config.yaml
normalize_top_k: true
router_logit_norm: 1.5
vocab_size: 32768
beta1: 0.95
Below are experts of layer 11 (counted from 0) of a mixture-of-experts language model. Rows are named router (the router's row for the expert), gate (a neuron's input weights, with its number), up (a neuron's input weights, with its number) and show model dimensions 320-383. Each number is 500 + 40 x the weight over its row's rms, rounded and kept within 0 to 999. Numbers have three digits each.
After each expert's rows: a language model's description of what the expert responds to; "gets" lists some tokens that make up at least twice as much of what it gets as of all text. This comes from a sample of Wikipedia text that the model never trained on. Tokens count by the router's weight.

# expert 27
router:492501502559501517428453438526581563453534526521452501472486516472468508483444493499564498493459534460570414468531542446531477465463497469548509522591557507510473566498548489485502532466489511
gate3:515462509546455461507467467470503569529459534498423497480470543496463515521504488482525494431529548393534457498463483424473530456447477489582474479491452490546523508500519467554508533489487544
up3:498471502404519409439415487506460542509504575465477526502536582465422510581530570488525521517532510477452532566473496414473536480467538374478499543544475472506473535533524476518511525510492508
It responds to: Words in biographies describing roles or positions after was, as or a, such as appointed, became, member, second, former.
gets: " as", " a", " one", " became", " and", " member"

# expert 0
router:466481539507475497532511490508512465497539479499499536477478508601503505499424551538438466556521541530505556542483467494489420507486533477495499501509482529483437552491539533474477527499496543
gate3:428471497461527508494479517488500515508512461521479477509539534462458466510437475496418504453504488445450527513518485541467514501577594442506545490450493498484479513505502573560484526516552404
up3:487429519492503551522539504518498487546538468512438426486507483459514444495484484449548446447533493568429522556511491475455468507594495500533415541501404460519434530521558524571511585425541466
It responds to: Opening parentheses before converted units, en dashes in scores and year ranges, plus signs, spaces in dates, such as (240 ft), 0–1, +0.05.
gets: " ", " (", "–", " U", "/", " $"

# expert 30
router:462471454422461538484468556535484567463481467441468510488558492419467524502525522523489425518502521453480627554512428556556410457465512406506491451479496539462490508541551491507519499512482513
gate0:492522454463471493459513533531461521494448534510467492503473520455575484540519500570528523568530478577558543490487487539481435435543542503493431470470470572474515409473479469453460492563557446
up0:484510482478570487413539553505405522464450513496497500457472548483456504501479467567546475439550575569495486450543515539481574528553523504478448452409531590508466473458501480488432487489464409
It responds to: The infinitive marker to and modal verbs such as would, can, may, plus list-item hyphens at line starts.
gets: " to", "-", ";", " would", " can", " not"

# expert 9
router:501575515473504566527535527498422530505474575527558468528538514490501515415541537517570458477501539501504467481552551437510530419513426488516564470480504598498468548523496430493496479467476492
gate3:446523458499522476561511494544485450482568517543474432513511515538502440489471494469509468487466486445590454449456541503536513434499500556494515549530531465502427480465456559495548487543477514
up3:455550496492504481571506523479495465492529474490495483544501478519522450509469491468485465463474476469570478493427544566529520490435555518486498507518623432489485467505470575546543438536475524
It responds to: Pipe separators between cells in table rows and headers, plus coordinate marks like °N and list openers such as See and List.
gets: " |", "|", ";", "″N", "See", "°N"

# expert 10
router:526526532502480555509440483483503504524476544493493616564536463519522503513493450500454493482492534542538589505509446536532501559458519524482505492547477495538549473559526496542612503521501474
gate0:454551478458586494492508528582457466400459458491600494530473443510536515479442472564489524451547487489482444512518499501426501476446508504468485457519470585511461536468518506473505478514504518
up0:500456479465579514493485510496508432462476439507483555511500488501556519483473464530519510515540504472488450506479461580434509500434511486441476460561481538543488513476541485419511553458428512
It responds to: Single capital letters or first pieces starting names, initials and acronyms, often after an opening parenthesis or quote: L(ONEOS), W. D., (CBTs).
gets: " (", " S", " B", " L", " N", " P"

# expert 16
router:440463475469513464511577547463547578455576549498487584495574437454468525485513495509441450477435431528480504520512500490549500513484531451489487498479524537463527546488504542527491487510478456
gate0:446498477495390398444478463521547559491482526538538524538551508409501529490446488488569531476486518379511514487421472538484462487472500462517553529547510510463498575494460552498530511578464447
up0:487483497509374386447458483573549568554505543572517500542560472464534533520528446493553526474505520439504522534446486457460479515509485406498512556543430490488507491481501553508543540583502501
It responds to: Prepositions opening time or place phrases, especially sentence-initial On, In, During before dates (On 22 January), plus in, of, at.
gets: " in", " of", " on", " at", " In", " from"

# expert 4
router:446545472444485542497456478483487596501481504524573527443552567497496515441422497462554585553504514489519476449537479436531424517533540468469476481479457515409491484510492493530461526527449511
gate0:522489454534549500428433477480486497517492479536508460440558486484529539578539478443570543504541567508408479476518484509490541488487507538511401528474383528550462510470526503447500499539452564
up0:495468449483551532480491448447546472462530462482569464455518552525577485526525456447515549451533518531409434430522461487466568538491578547468437536532401508568470567431475477473519480548453580
It responds to: Full stops ending sentences or inside decimal numbers (52.2 °C, $3.5 million), and capital letters in abbreviations and route codes (US, FM, SR).
gets: ".", ").", "\".", " US", ".\"", " ."

# expert 13
router:435444544523493484540473512530572539457567476511495550525484460564568491495499544590419421437539558517494633546420471541496475531494516505471482548558445462506513453546535512491510496484477507
gate3:460514462499482534503525523528547477475456460445500525535385431534532509531575493509501462453476501488514508554486527609514548523496559529442508531441465543478504479487492463422427557581486515
up3:464499461439523513489493525541494490432490469482533542540378495567556514553547520522446462495476491500576485551423512534525504524551591538463528510447497520461505499474498451520426537530511473
It responds to: Bare space tokens before numbers in table cells, scores and coordinates, plus hyphens, en dashes and slashes in ranges (25–8, black-ops).
gets: " ", "–", "-", "_{", "°", "/"

# expert 28
router:471463436529469508509468531547544586510543473407509474530467424511581515526458494480468495495517470488496518495401518494511508576475511468499539484539535522524471502528518474558495477519513501
gate3:495479457514508557562550492499469468457462508477499490540471457442578507502444483470495635452521461460547509509484475459454577612580514532537419605512577450457528494477519516519499466533472496
up3:485474488510571553540520473364521487501458473487464501486535599454486550554478512523455595446488469438563512505474441449374511586537493578534460569520524461441472472470516485449556454529486474
It responds to: Line-initial bullets, pipes, colons and equals signs that start infobox lines, table rows and headings (- Floor count, | Eleanor, = Death).
gets: "-", ":", " |", "|", "=", ";"

# expert 24
router:540618515472471561470518452491472501485441504556482485487457492495503532461519458518531514450549554508533533522504430456521597479529515411581528520507508464503503480499556494543483506438532467
gate3:499536424514472448567488460544513488497428483533438497494471426538500481540524535480518488403453477428536504501490476482478496543455478488472556480560557421507499567539451469488449489484539565
up3:459516503502520452515483556500521516502448473548466459499498434514458483554557495466547537448472482499527470492467475487445504522472486521446501555587459493491506564483484467505501508495512568
It responds to: First three digits of years like 201, 199, 183, and leading digit groups of other numbers in tables and infoboxes.
gets: "201", "200", "202", "199", "198", "197"

# expert 1
router:553436484520474539473552495459521543476502502438470484488458599503478527489460502530507558472513428458486523571532492554484549587596478479549477487530455430483491457460553487515508537500500448
gate0:502496510555465493471580559536606471487492451468480448447529528471495480601508510598527493485487530460492444468438505519483498480505500507550451519515451532494473501497502511453560495524482501
up0:544540507552457565404577580541510462503509493506481464460470495457494454535458477555526537484485566472521488440469499540461453515467534509532469492513458505477481517484525480486544471532509414
It responds to: Prepositions linking nouns or verbs such as of, by, against, from, whom, plus percent signs in census household statistics (8.4%, married couples).
gets: " of", " by", " with", "%", " from", " to"

# expert 26
router:499527494450465487490521535446492511529379458509486505498551470477520498562506488520559485532514455450478507455532566527485511607565461574511511516494492463498437545469558505493536453539507490
gate0:488493469522470536464436586497509455541487538509528540527507481483461481596446484451468569514457499519523528551577532503511481503454519501491417481574492529531460545406550519548491547513502498
up0:439474450461498574531443563460502439503505499507485498529488533460465516488516479527506573550503523505564484575504491455452510440486511522488430487527482522525454530451540446545486528509490472
It responds to: Digits in years and season ranges like 2015–16, and US states, countries and cities after a comma, e.g. Boise, Idaho.
gets: "4", "9", "6", "5", "7", "8"

# expert 29
router:479470419530505493422439517511497525507467566469456503523541499548458513478499542474525474396477448489497335503485554483530487474471476478487473469455462560470465500423544485448390508524476528
gate0:439554554498564469525489529498470404519509420543464509487444488493468498495494516521558497518484528461513541563503535484555552530405484490473435575512457454500487509477486488495568451517478516
up0:502479605514537506510498516424489410545506429561477499443466460462478519499502527543570483533518505478538512533500528499499582550468466500498426591525495505478517526452484473495549478500513518
It responds to: Forms of be after a subject (was, is, were, being), clause-separating commas, and conjunctions like when, while, if, though.
gets: ",", " was", " is", " were", " be", " are"

# expert 19
router:491482545526507484536478589519598567510516507474523507487466461527523533493444507496482530486483394494480483425530536481486494501422475599548520458459547479534538411466499517452525539522476502
gate0:489464494504494548510500453479504447543521495513459543546551474536479482522499428460520568520480464487469546503488488527476525514508472435538530487473539540514449485504518447519494350516536517
up0:506487501517490495502490426524510502554521484494525493539538457539507525511488443461473577504508491491503563506506502506504507486480441404522514469501533482566449499471528417478493406505557499
It responds to: Decimal points and number pieces in geographic coordinates and track times, plus Latin suffixes in species infoboxes (Columbidae, -ensis, Phylum, Animalia).
gets: ",", ")", "3", "6", "5", "′"

# expert 2
router:513520520516563486483452516429501490434558488474550468481554446504461516504478506482482506554471448507502486492521551497535512425490445453487473512449524561518488536532466464413495479487527436
gate0:510515537465455462467495547487482521451536524549482469575500498480487476500498486545496494490497424460521542489526523552404378424432475543550529490508447567496485540515522556479430478509521499
up0:533497514487468493495489517467493500507490493527502455591507481432529488429535440636519504503487429487518488478504514503455456392404492529503516479506463546484496506514593473484380526511552486
It responds to: Prepositions, auxiliaries and main verbs that open a predicate or complement, such as an, under, over, about, took, has, for.
gets: " an", " with", " of", " has", " for", " =\n\n"

# expert 25
router:472579421468446496491477522470464572497533510516465477429500474501518528511520469483541492544501479492478451529507494462495569565509508612517549493482517475515494421499483536452493460541531509
gate0:541518529456564524424427469526410519447470517478447486499523522507513555550527447480477502515429534423533513512567525533513483448492489527544473439535524477577550564461580482475484510560508491
up0:449578524470541529496470566475480521436502515516489437511532508616500475564546485492485449489457504452510526538484531467508433461526468467537503501543556430536516517508562530517466532619531508
It responds to: Closing parentheses and quotes, especially in road junction tables (US 89 (State Street)), plus subject words like it, which, that, located.
gets: ")", "\"", " which", " it", " It", " that"

# expert 20
router:534520545457562509564455585493482565558521540486476511552488534474602547601489466510506421457428475523501460475463484551523479508476543475445541506501521481502447545599429474535487540513522535
gate3:477556473469497506547471492504450473502491473519522496566521524524475481478500466511543416514432532499555511519495512482410440521501539458484467545520474447525422554514507489534540550562460436
up3:486495518476508479537467561508505470486493489528568505498501460517464477490553486494570454521492515469472492487408448481478494520496537458479515521575460484544386545433502496548530488506409469
It responds to: Pipe and slash separators in sports and chart tables, and the or a after prepositions in sports and event text.
gets: " the", " |", "|", ";", " a", ","

# expert 23
router:474509409477470517486500507540501479450505535498446504471529486464460511480486605449490529490477461508451504490506486458540552449489496496502444435471554472505535517433460505470398504568493507
gate3:525528429525503533432495509521483477444495461478567474507501488513524527500519561519482417537566484542517479519493492542523505571530530434382491505530503478538503543576523474489414485472516472
up3:534511396504529504465485483520491474450503483489588492512492470492497526508513576530415475538526467499510492570454482502543530546524529467407486519552499456517485546521517472515445454505479499
It responds to: Sentence-initial He or she and the verbs after them in career narratives, plus and, but, e.g. He signed, joined, served.
gets: " and", " he", " for", " He", " with", " she"

# expert 31
router:528570522525450483466510412542454486487492495525538495526515470509453510463498466492486448490474498484534478447512498468541540465499522593504466491564476463487535472543503475432517478541475533
gate3:561562464502515544533552501562460477429487548505521476520505506555483502513438501513512542489487544482502495494473499514485477489535531492453521545546479470491508520479516488426498432526489526
up3:504494532476472510497545480608478520472511507510580452546534458480495503565474507500534545494489545420498498473520488483454480449495534524472527553540483511496527495490507493439515440486489547
It responds to: Digits in table cells such as rankings, scores, statistics and temperatures (| 1 | Rider, 32–47, 23 goals), plus track-list numbers.
gets: "0", "1", "2", "3", "4", "5"